From a checkpoint of a small mixture-of-experts model trained on Wikipedia: a softmax router.
Below are experts of layer 7 (counted from 0) of a mixture-of-experts language model. Rows are named router (the router's row for the expert), down (a neuron's output weights, with its number) and show model dimensions 96-127. Each number is 500 + 50 x the weight over its row's rms, rounded and kept within 0 to 999. Numbers have three digits each.
Before each expert's rows: "raises" lists some tokens whose logits its average output raises strongly, later layers aside; "comes before" lists some tokens at least twice as common just after its tokens as in all text. This comes from a sample of Wikipedia text that the model never trained on. Tokens count by the router's weight.

# expert 46
raises: " the", " a", " some", " this", " it", " most"
comes before: " the", " a", " he", " and", " but", " it"
router:498526600531437436518458439612508569500429587495578557581521438396440438583455454514510479463540
down0:533476591505524484520522547525511482481487511536533504542531440532531550496549480417502492564534
down1:522428521441377463559571555524512472409525467504497504488510517468530546425538415432454461491534
down2:507614471488447483518519512464461588546428496448569493517510470471495463501512418513503574446483
down3:505467462534542473557520454515408565454490510538548528567507605517456512461497488491445467541436
down4:497485466381528535568529485506460419449538391446540461570543536494559516508595435429410439532493
down5:413550423488567476429490588479472599514389521491512458344574597529598497483558412483518552426578
down6:453557407507498512466529439497407496376493553476517429486593485554432461477482541555402520552532
down7:395505539578440483426475485531557476507568480488461543461570515531476491465459441415492536616521
down8:520447466417527397414516518552539585599494488576469517450509491542448424568490504469491462443494
down9:535533509524394456551529504438537537461501470432501488472476495424498521469524475422423492406496
down10:509581414613359515506455479463465541490501429486573408538473428573486548475492658517580591398510
down11:664454536519484442483549555342430495439501498484533487482471548611420477543478464494496583503533
down12:516506509534484502414520446487505541429510490575583489504529483469532413503534521510498446466528
down13:460537444500589521475457522482463461581480601556493507530427634531480578467481551513380549456495
down14:425384420537467434435501558476500523481590446541508538472519506507504474404465460471501469532516
down15:559384482496481462622427517505453504459557564499503474453543520506515502458540514565438492418450
down16:406487514503558507512474456522459468531441481447413516477531415576593521489456564499428474508546
down17:614492405465428544506395433535493470510553471509449477540473456416506459576434651477446453427333
down18:494475569519448530548513385573497555535516607491493517521539502465586495498568578499500434524515
down19:525571559504470542472461522585522507468536512451550541440568467484494497520468554455494574512473
down20:562388581491498427541458499468492506505466546517579511437456554584487554485482504415553462509488
down21:580581509509457565540488497468473504452470461442464447467556492478455511513512581461523559457487
down22:513467569519504529529478539441512533538476534567546468462512496514512613545441512582497545554536
down23:466370443555491440426569550487426437501518455525544517479534484454435471445544539542450524481559
down24:517510434502439424495368501590476510491515429498485566534506512595410501516532500463418483508477
down25:522456480528527578484485481386513427499508433450572527520582534454491456550516480483509527485585
down26:512562548475474491512474530570507545554537536525523575451569443533554568473430446486488468538554
down27:561469517466561529561500539490478453526504525479549567639498537549379512482462507466469483467529
down28:539583508473531463452512542490464463526484496498461587565531532480552542502501474549495550505392
down29:498532498550490431461399519413466551618551543472541468493616551609506636569500479566424475550461
down30:399539564535525542492556455557455453514524462528546569553420510497500479467510487479583516585499
down31:501495523486513531486498539449506555509442386478512481466465547587364516432486550564421497457470
down32:527563467421468597422518391522476468483503516450525548541483538530468408441498456507500359476451
down33:489409552488503560578502529483512589428552524488428505478448504471444491483403526496486527505484
down34:474586415532558429533492475403541565538431512469454529538483524530432439468486534543550522514471
down35:474449565485504540502387459571494506537404535405564547541541474463581459491442544493499495511469
down36:454523522570313484567527590491482531503465445529495466592473586527545596527470513506504431495500
down37:529473556449484508490512625445540505449549487548415470519435601536490606491510561540509487484503
down38:481476520434561491596479547516433509538416473499507449487499522452503536435453577534473552469639
down39:405521494470559380530434486516586473534405444511551474565531492435446536512490615572560500541510
down40:498458506470441520544503499480502486495444535537542487448526487515409436569508534519408543432562
down41:487546555452552563462463428527525528482497539481510555552429556439516546586551465518518572536466
down42:505521499400489551489489439559499510476489500459492482509510462534433473412488491504550494414451
down43:615527434531547508514567547387372581466552559587612530526483506405484420429470463453525508515523
down44:493487536501496555476539447498415451498457510627529533506577504500439643520508483517543509492479
down45:528544472529534621402517495505539406450414564433531445569541542434562466481534591550516413512413
down46:519484473482576476501519527390490573460409528538567526539521381501448571424469520524540439611512
down47:497503462524432537571541565515478504485528503529406398475523545604527487597541503441530561462491
down48:490508487477479540508505510521494540507566471491471487520549570461568444504545497502483365525562
down49:537511536508524439446512475505544532477572537474541536458496458470583481379431558484527454524557
down50:414434432466585417538555507498532526391529529517489423383419522492485389491454471509492566486423
down51:545472574508540457458412591532508529498564443598459547403488518598463471508523422454523445471496
down52:433523523447507494458452433469517565495549457404544559454490530554534480513443507465453395442549
down53:446492537523424592441517494480511547577595551499456573414495448431552398517398539542506506474536
down54:535582468494522536468318551605505462479638500484452570432484512599419456558452491479525525422467
down55:506436490520630478519515508446527533462420493474578513512517470458486475530470521572530523590448
down56:556466470377540464462509500488457502512505456537440472498557514523504516489423479486483472478393
down57:431502438573502513412483487469466544536448526521467502524499432524406495493567486554402504483484
down58:554488539592498549569439447445544475559497432510497458525542534464490632512528562562426525574418
down59:493487590578495469550519472537467490456488497439458518512518493435517585513528511509469489503495
down60:366554523601526511451367430462520509491427512537540505500545503542418557420546554499548383433488
down61:500514516576512503488413561542528517492509445461463445629560548563440425426532596487427496499448
down62:412433458371530442516524527572490509522560495522428549409509484513534512436520495580577446498505
down63:514521522439502542517462508483588516475503433531418543540535481580553544506545483438462490559478
down64:487500497495478476424469521483492449542564537533552546493443541556542504424595391514480526536557
down65:586458395456511540440560655530464533510497355409470450532520450500453539585553502432471458538431
down66:490461462531572499481496435386472502555503501521455464561544545556505476543499550444472496534476
down67:411525560416592523490495483484616463486429437533492480472507506519590414530457495541555552537450
down68:489592432468492560519486496483438570476474501511471595437512480495450476471504511494457505530525
down69:544475528492568590591533518537516535526611557413555515418544556524544548508536451533479470498494
down70:528515504531502531488458536575519423526483511485524545446488532466507553474553452543517523523545
down71:521511513515545479449516421538439473519510469600454425459460481485523520532471526544538585475571
down72:472631521517445522525543595479473470535479580509517450506523462562510544427464534422607501481520
down73:491502505480455469477544534461496519550476449489529440427481400599421502518492439514537557466491
down74:527463575581429548415482575601468450396535412510436462536485469551424445599450547453541543474502
down75:501454436504430435445582528486433390520418477409525513543477446480568480447575441518586494472412
down76:504490512507504488500553453519435527496477564600490454560526467471500375553553577546454479555513
down77:557359623495468517502543511556506542451392486463571483518395533435484441542596508509588488475575
down78:511422634546473510432490463508474489508597533521490556516436514470561430491513525513518561512527
down79:466523532451472548512469481421501504482594518568586522493428473461455534464584550551516427473499

# expert 41
raises: " that", " of", ",", ".", " in", " throughout"
comes before: " of", ".", ",", " in", " and", " was"
router:573486529527461476555397433542489534448457544490596495561503424406459483553452438496464478491502
down0:489456499484438522462373465562449530528586593471495479358567358456447539532550503466483431465495
down1:611454526521497473465501465500477568452574578503469549567506464487510613446480560465553511529456
down2:560525527492539469480525503440510444430516534470518567533472418372489548432463489464472493514461
down3:484564500449474431454534502524488458484411458387479475426546447517418437530569606466439479459436
down4:549541541485528482493533504392434562494481505516507508465430520521623474497551501563492549566436
down5:488490470491425505633473474586440444516483474477480489443507508459434526484381461504576514481471
down6:458521545553536552488464515452443422541469497512459506453473481564517507470529470580540375453478
down7:538588437534524506524498518489444505455609440550517530462533463508502525492500481437531482478501
down8:440480538451459495462506436555503474450601593575466557529442490586505471524478495506430572577364
down9:457520564520611535412532495526472478506567582530490570504470449430540501555492559535374576370516
down10:436534498447463552502485493535542435474514457588515532481440439517531582461418554547500496536539
down11:567444492475496584431475538505527530481438485445583534472481508465459542623579517513464505485475
down12:430445505469574530543519475538471460428441587526470547430454505557486522588468461531478420459432
down13:531523546532495506560561498436576472457569420495527532512490531452570510543596494402526403593402
down14:556518581544457575507529555499503502579505572525510492588485608531596472525543505510564527583504
down15:437490479441486571494530521474528491568484457487526446554456526348439521486539495488599463542529
down16:526497543476530598502469497576542458508517529475590497550500472475480438537607502464517524600403
down17:537354445452574466511450472498564526451593481497489537395508490468500517482542525557416525539591
down18:458537551549547577541453506459517467508563491597446538534486523520452449540506452519447496453433
down19:489499616482547527480520485520440479419554480469463489458530503454493540477505507501376490465544
down20:602477529390521391613524484484495616497513493541520444491455495484452495637533480561572532495510
down21:528509454586421506490465445507448466527439534489527486548411410491451509444540527567560540538562
down22:509485422522402528505494445453522457523474481543454567486451520557388477520523503456563442508517
down23:422407519539616509519487480447491483522456493598492414519494565548462481489531556618461417461549
down24:599515474533518431534519532476472504518570483454530492477571581505605459492522478446501504472535
down25:536471541466583506441431537551502478550511448521494485490541608490308477583445434522444454509443
down26:464532502522535503550460442498524425494447524524494506463520467507486509517537410570481476587382
down27:466440518501439478470491402582523392552407484490517525491541531468490629494513431492481503585503
down28:492436522506558499516571373554570494510452547513514559536419472530545456457628563522539510525438
down29:493526476520568567545470509434460512460548468548585427530465565472415513577442421597483510521541
down30:385481533518476389521567525492623501479490479458474524493441503521426416490535497462504425514480
down31:512590518544454443413577489499458599505519465481545509461585504497459539565549425511496396501507
down32:566607487477505523519532458478437547462502490531451512449451593532504321543479484504504481412506
down33:573562592515540590554552533524508462495533483516580546442513416437387517423434482524560468454520
down34:511468379537562463448529409545479494443538506536494490501513611491506484522525375480526404532524
down35:480422569514482529528437548517496446524523505414455464522444470441491512544546483461488505518404
down36:480592508571613501530553448496484521575484487485493526456480516471475522520406480471512445520488
down37:536513561511568533480446572645494503408532422511597423533441447509501529504512496496497503506528
down38:552449512479516459513473481506516524549510472363509499454453501497388555540445492517486559464466
down39:552507501477548495494491544572506520524522441533493441615489504520530509590534455472470494593455
down40:564538554549455574489498468530511546501476625436449557464559493400495462521477451488571492515482
down41:565415472456450525522482512482527498549430516495452448598404408530547582578410519595523526456497
down42:518465426380570519480542556477433554568493539485593549525509558576479440456456562502550532498420
down43:543492483524490501464441594492514574442554539463477579491527525464393505400408488448515527417583
down44:611531488490490478454515501499464538524538512519554433524534505540543413470613465394503491539405
down45:473488454469490530526402446549545522522503510549502453524493414502476596558493534491495467502490
down46:498649527474461459526540442551528592427467461506514462460585569377484497463505518539460531529508
down47:553535462479512369502514538513541517462427451506483401520524467462554610593499424507444438465538
down48:464535513624499566509437502490522452446536454345504457497493506613432479507503526516461517543478
down49:430566466464516553502537574570496549489489480521500499393542618537482438476494533434514512548537
down50:538489560444518591489514506513586488524553651531382514492515544474382495411498562503458369505398
down51:497537464428448588509614487413534502490480548437516493426456551460621515478570483489539551443468
down52:534465547437499496547492595440568538464423496498541551461488484470547576422474612442514453437497
down53:502540537576528448520452487493515384504492494574428542465516549503398441526517398557525408536483
down54:497574467444544503487492482551443501499487419490460535459483484498460501518493419539468559529559
down55:498427583459473455486531500604466489563524535491520507420551456453478506505606605418452530549495
down56:553389493491487405511383466513488582537624594419508485540567539461499576562517468502458580472459
down57:387505453417489473436445512547523501555501397557565483506501538557544523519497557491474487498458
down58:506492457500479523516580486568468423485562483594579483482479585480532430594384439394404511509486
down59:514506465507603535459525481568535397466461471526537426566519482474499409529622508558405543483491
down60:455438523520583546458554465499647524413514515493509547472594524496545421541429497439463505560443
down61:471529500491484526528568521398422431440547458438456430552495535498410460566494465481412413433573
down62:499495474444453548506533436519651457468473483448515468464542493512478412478567452449489415582496
down63:380521507429444525393536538530494499495431488488565540510416443553588485432526505552583521538582
down64:484453585538561520495516522484470491449409528547403541399484454560470503536520560579441474389500
down65:476453531429540510430473582471509400523548520518552559567494516455538474497528555465480517597521
down66:469570522529557629507530517578376434546586519474513521457475499503506526476468503610412445476512
down67:448539488543498476556465501452435526465548508516511531534532487543469472536462470588525481613497
down68:511407482394496496499557469443473410522482559442490581572565582501471564475497515491366532509582
down69:513534348487527542565469419497450490419521582568482531527417587526476456492527435548518465528462
down70:497506507537489529532524520507547485511463561506435604456453572562529478521500566479419506421503
down71:502449551565474436542444566465499520499528449463506585582512386393511503544441496389474570546459
down72:534512557424503508584500539512459489480413614490509450498401422514408473556589499623484466462460
down73:500430509626511478467595470553470422518484509503453512498458488506445496482518449507477440477533
down74:504477474436487485556488489446599509502450539580441553497450519520477583474550560485461445480537
down75:495430500422583539622440498517533478492452571507473656474388450545471489556489558601486503483441
down76:418462495488486470428548500427514503475536432493592488527488464483633470450515440564460571510518
down77:521613458507594598567490501519450556491581524444537413505481433568467478581419518441585513443475
down78:431487563388450457476411469455546447446479500480429511542463473481592509509518418561478498503514
down79:535414517409522480508515479608530495513523514530486481517472461513425559480469496604500421528456

# expert 34
raises: " the", " their", " them", " its", " those", " his"
comes before: " the", "%", "|", " of", " were", " years"
router:532473503485490508522438479576470538516487494434552513512532441452467517484504539455459451444468
down0:505487494519517374423507470527517505539503436473515477472418422455487423531526522471450507449455
down1:497437460547438486552421405499485452580523531469455457504439459564500490563503512436358522507505
down2:391507602546485431432462489630547536505491469502396493522459468505450547467472534533455511490503
down3:502438576428558449446538403519514518496479544515472510588502452383514479454526485539490472579498
down4:467550434518582532523521422516606515478480520460554528519541432535530446503470486360563568539450
down5:555533541573535471666514536440523504500516541405445543588413554494490585469488504491461482495459
down6:474563532554595413557496549513541488579438509525601601484487492551545402457475520511532556497589
down7:369490528488505548435529542440485437592503603502427584564509491506525539461491409492475473542557
down8:416457564443506515468565510550447580479488432453525467565364551508480516477451611499429504520528
down9:486496498500486400421475482469540415486541527506420519544470496441505501435350424504511572514503
down10:472384493443514535506462578442437487482516526468562472529435549547540515528569457504504509426553
down11:578472466569517527532441503550417464516516473528414443489523595502490379514495485468468504471468
down12:545468518360508533516564439480567540474429465570494528506461513581469574516478447481449484469483
down13:444554526513556485548574486458503510477473480496536598524461534503548473486465488465533614599510
down14:459543452557564518425522596487584506524474517606393539598430544592525549472516451495465637565479
down15:509541539564507463438579420423595558537501559618536471396537458488548416503578528471493578500482
down16:401447579566552509500499540565482555455454499528532531456526498548493469521582582512477481613471
down17:477564532610493511551544468520483553506442471481499550482481539596512459552512461379599448498434
down18:501525489493501559497406483441501525607571546493528486431528523505532546455486492609425572477420
down19:432505512442408467505447522524443543495416510495457475563406613553486502482468519477519511536467
down20:385560415486588474378493503526519485491531535499426611458533490516520481518474557533448553558488
down21:579495520430491489518533535555446486574447565458545595489445590480438492497536494479467487459573
down22:582454423476528477550483449444426466544515535566583445552489477508591476498419502451503496538498
down23:475559561604470447508536490499498509487574440422469527526502448444531543535559427514589572496500
down24:461463486450444462471541495525516544469552436383402538538468513572526485485461450540638479517478
down25:519467549528465530495485479443499527464492529554549493495638511592396501520569492488521518517488
down26:477454506472466531426524441529663547499448497459558546519464519532531477572559529526500469534484
down27:526543449529512397510530544520449517415436480524456492398506520462501449483526483434602483466448
down28:442562554464479520608433535542477458552421489508530539589486549436419588501498454545572461591466
down29:477509522491537530473469546421497543467568517460502577510485452462438552509463497541582510490469
down30:453557510517466483504555511513571477553501466538546557425616529433526433432460492530461489476556
down31:488495489467478544596428545405541483477445492469616524500480539493566498592448518498495483514516
down32:530461577514467519459399513408570442503486447576495568485545530587504480593499469548498559507440
down33:484474522480479533509556472522539495576539556535449524497474449485562577420456419436474390536469
down34:495355463543545507479560503554497524534601526461604476475517493520555486475520583508493537565552
down35:545483485533452422536484402542522506545505499516479481546514491401566594473373482539573428487531
down36:511482541453445471481568522553566501475545438524380488487482536457600423491445479506478550454505
down37:515429539528515525477579484442560453419466472468436543463523544558465562493524340546536499462534
down38:480467543575482507497557462466525562527481486578494440498470489376533557536524428544421545534505
down39:502527493495479472538502519434504510411479473485457503528479452443488526462434556410513461516565
down40:433454471502477544454511573541536436510459459434503494462522513502440457473433513440501430543515
down41:443415504488447452476501471511609592488529552463435415533602535533489430547405451565443387502519
down42:401508507525422511613475553454490501506581612468461531483470493485434543360517492593629548530495
down43:498577554473495515464567531486508560552500447550552547357528553379468344448567480477376432425432
down44:441469463436525514511453572472382505515596490397531500471496530480466546501498477432510454487534
down45:485438570582505436518494398540542521456497549463438476466461544517507480423521438554516432483547
down46:490524562489527523458489583565477504592390474499418580478545530477601551512472572528521501521521
down47:539392568577594586482521575563538453564528424510561517455507463534440524502554474528567424570532
down48:486466543538530451485534542554524451548568584432452529531518472563536504441507539406445535555592
down49:517521438491603562451421539673474530557476399473507484493557587479442512604536560585467495560436
down50:358493439601580412428464504499491482507501497458490553487451450534528486554539555472596488562456
down51:497478488488433449467535538457424465512494557352503505528518545464479569480472531489562563407483
down52:407407512561514378476475429622552542476517460500496555506434481505467473503509645537469535527491
down53:474500464493501541495553517570434520423417490546477446509498445503432427365437574537485557459516
down54:554588520459563503459458462526491604477539462450508456438500454463542449444453517482512474456538
down55:532493429515486439471531533536546561544521445424459503401444529400593538412532498519542462564502
down56:463392443531489529555436490492545617523518481476453459461370555452450510498521412525460476516527
down57:505488516579512499546454592444500448477494513550547390515486507475488502464502551455478470538501
down58:517467533441470439480518536506524469506467384412472458502350552482512527535487511509476534435486
down59:520448474504467480499419549455505487503469504507579487541486509658454502466567387514448511518510
down60:551515450539522532522554502472396501507424517433535559491457502405514503457511468488464556471464
down61:537565557482423455477481465579452547520554596443459477481588556501466541506553512477508526565561
down62:461613437506464630495490545478433462467523522374534512506558506509576447465440436534565453411426
down63:531434514553534434500563506513523458584518496556418437520575543496434520469597472484530523580484
down64:523516530465546490499452486531496482566448376526480443486484416473447484400509498501588563514493
down65:533491563424375453401532547488538431433572440470534543493527523490468505540460516482596605366552
down66:452546500516475574560456454502481505554550567508476549492529599479547495496496497590525412527588
down67:569460500440518487476453462430546522455501544531485497461501439474552512467426522496406416483465
down68:519524446438490489571448544473521460531454435397532577512591436513460492509522492517537538500521
down69:473511479522592555496461510539467451498427496544455491588494477548575589440475514455447501569524
down70:509532456607520447443542456416550522516568476474580529423539554454537441430409585442524581501551
down71:501523445567488556489479482580486509471460473580520522510492577556533459476608491509449518568455
down72:497455498495637476485477462452433523551502418640577508459546496546494489474524435450400511519504
down73:520502544508456503581461504551425501505538512494544562519586566483417485566568504505496508483472
down74:512572468563545454413438517538492556467531514476496449476519538490465450570451444503481508488526
down75:455485491454568395459603515545596452560452465501439437381487511488437568449486537565478498471564
down76:527348548526482495559437507431467508494421554529448474459475508442583602417467577503512500563498
down77:426527478492520438469405507497431442462608511489444522551506508507533479558528493474475524447517
down78:518503447555543522531555482493475475391574493491487531531566502467577520444550465472502546575407
down79:500394553471416507593564380478549440510610552495490523433450462554455494430525452552464550516499

# expert 17
raises: ",", " in", " as", " the", " ", " on"
comes before: " of", ",", " and", " was", " in", " who"
router:527485553471415540554481456535470551468478569480684527575519420396482510545403421491476474461542
down0:456580391529470501543485418441514545544509611555526596552483512438430596553508549556513616437519
down1:483609533478501491473453515482484517490585551418501525538485548513421567506661457474537408510368
down2:490462484523475496475539634522480383462483434542435458566471455487547521423541433566401532480509
down3:518496442548533535404444467569492535552510495521505512591517458484485543499490551594440582495475
down4:475570509552507468528544468554480383530540515465426474441495494539571535576540479548436515512514
down5:512455505591513589530484448524424525433453447451502410507463500480506562514494519487366480499535
down6:507525475415623505609548496510439556467500480510481500527459474479599504498439632568508500492468
down7:480485462463545433538484460582531486541473472478514508470513482524551564421534521497534588530544
down8:491485473432514579526528490524519480540460461572474538580405429446533454407510553504525616462459
down9:601469478501545511557506473540547494583447479494492590507533483427475508461502453492422475572512
down10:410467436525485479536458444494481429430493436415471472556494552502517540578481481502431527594473
down11:508370551502482588585475425431519601474553462455430427496499449489527479420570456465522545505527
down12:503499526471538452518508470481466512534484478459564467475514452486593515461491532487501452584493
down13:426509529510433443597521477514531434548481646463456564551548510497449525550497457507519533550497
down14:526440430458508485500483465518423506490460471461483512479509527561515467416467526485428490501438
down15:518481532410468523470525487462551457456504426524644474513474420458569493485436413503570560459488
down16:539469546510397575487560541443499564505602527427559535554571511489507517606533537393529455643525
down17:598601499466477444550472472553478461471466535467577479525574503417476451557508448511547495572463
down18:486550580492486539461464562396511455560497497464449584496640512502498529396486557497508505542441
down19:520492440535487541491397543560521487456463493518513551529487448413452537417536411458530498501470
down20:672514482447386452557498490477496531477457420463472447484456481486534601528459424463562484458453
down21:498453518471497536534554421505550593553540498502494456469446425499492518569513418550556457519530
down22:441431578439500489482577552533577484499545596516498558470504517440568428475571430533524485599575
down23:481462387541548503543453524476486462560503522501459533417520483443574544513380446508485448504451
down24:572504467503495540466465484463527501457531483492486498589479525524538456581497533559493567549572
down25:535485393497406558521546410505447529432468603534535442455520488482554523457499486439557470529483
down26:467464562539436505462572421539518539489571472520413574439519584438459503536612458456505397556588
down27:484469490539550535604577479523503501493459616469552430572437456412469488485548424540565487468482
down28:419533577596573511490421572482438433568422547621584478553519460408568495462533459502432501456488
down29:450532625490461469459435555459512504457578522495474535576444594541509544525493567433500569470540
down30:423484577540421435457571505521476420423594503547558536467431454560501537478506584529470445559507
down31:538471504424559478530542520502488491494489521461465600494516545488577439589398511542486440515580
down32:524406495513485468482513439495405481492556490509476461476506454463457496462494435510485563457502
down33:535532558544545482424596492579449586456503550414536508419522465553427492466492434553552462498544
down34:478529510459514535489488557475563506526540450493542493460389553511467446521509555574552476459557
down35:592485453551489495532420573415484560532428503451524487492463519440526386477397486598585446512453
down36:528526514518546449468517574531478490557481415503550575537565466494496507468426537459477492413547
down37:552416514579540500356542477562510608576457594545518549480545476474513502453497500594500535438489
down38:348555494510425494562504514449422496684429556525530465513449438539460504557555561561499574441495
down39:390468495516495472502437599490488547461451540455536589496514563543492536518617479484473511546475
down40:594572478516459464415568496528508423486531467460468464523460462391447561496517558529498561486437
down41:545423475595535437470509575441526539521446567410500533478466480488466555493564488527459543549422
down42:543592511514505484554524534524468552513486459493509431497372512506429512466568415546550471453494
down43:497510566487434485557466470550502524417510476469503453566557558590535478445466444497451466489521
down44:530416445552529553512490518505504463472438453425561456529534475453458433496465587525504519506568
down45:485445476411457563518535519493480499488459561491470625579521409552516526477500483548515480512433
down46:521556548455535553487409540463467527422472559545508497436521626586488400446390567530415491446526
down47:396460520494470455510542491526484405529448481447569555553527500457478579528456447476553608506535
down48:465510589424465494511563486506478551431523428565524437478526522557477494557577564513450472467529
down49:505542468522446502514562476559509503372425479615443544584541551410497529501525479553481446500471
down50:550469483364501558452487477414621527493483482504500627420611477505435366475468508477500454524511
down51:534477513563512439506456531533428492558423542546490485563545452500547483512469474455475455533527
down52:525438471517546470499544428481441464518537489532530432466417463494546508481514546553540532400510
down53:428457535468490404553473478469547475568420473528524554527470536495425509505489489516502504462520
down54:534416461519515444505437563506526464481481473527486401488446468590591644546456484569508460544529
down55:510406437482424478545532613455402459514570458519533574485504524534429532493563498502490511421540
down56:450494547478446547546524478429439483492433601383460546541528493460457439464495391482564410490525
down57:391444411425515483583444461479495484483387505537609491458613451469603514494582591572476468525533
down58:547556522532482539521459422508406457453581517447494454533448533496401518617552523508457474522524
down59:483543546488540481574546467483499477523524592485519517482518482577417478553452447548497500528532
down60:509390523545420569527523503523536469439594412477564563470439490495552476436459515529547465530473
down61:459518419568453580456541566476517525489414534384472451595553479613408472539449520513533504487482
down62:517606448521476539524519539507471611544523506424483471428509532519536496563486352448552371567476
down63:441531486429502572489526519421451484518542562486559438528566455494431511417488507522514379493428
down64:500490457423484417514544457504495442522603393480522556453487531448608559570444455490401470539642
down65:427545503421483424473467445454464526437508472501465533421471419608579551417390401537549500505529
down66:466410484535552606460489533479534456474456544472527481516598478506468443563596588517491411394455
down67:474528449499441457484470520496456480541474515417477498438469537435480537432512451408515511455464
down68:490486442558599526536537540577486547559551557559527561509502586463436546471526560528509416495551
down69:485551498521520456456478543526471437609497469524466493562438514517543552507501516572433471421503
down70:417569459488473519511421508484515639576454451502453567516609474412489424422563480553531498468519
down71:535488475477393451532547516463524465572571409513491529523521557493508529456511459415546569541573
down72:425494480474551459484462497496432497490548458478461445549587574480432463586433407568509437481468
down73:491464632454440558483493514473482486457481565501458547510385505454552546502510599526587354526539
down74:464493457515540596537512477494516512515510539570540509355531517527385545417548444529497472520482
down75:498463479564599420497507495569461553545448490561522541504447525518439533529512566583507509465501
down76:472598510460558484481452394487512492532494450512408500495495387556418614604618535475595607479471
down77:606496566429457536415475493477468441570477479540568433483568483514451501453493488501526481519513
down78:465550527477468559543501441502521484463492463493486579382586523578520484477443496503524509432474
down79:500476526544525567501534492528386510512586571510500443467500538483500410528421493507502452450543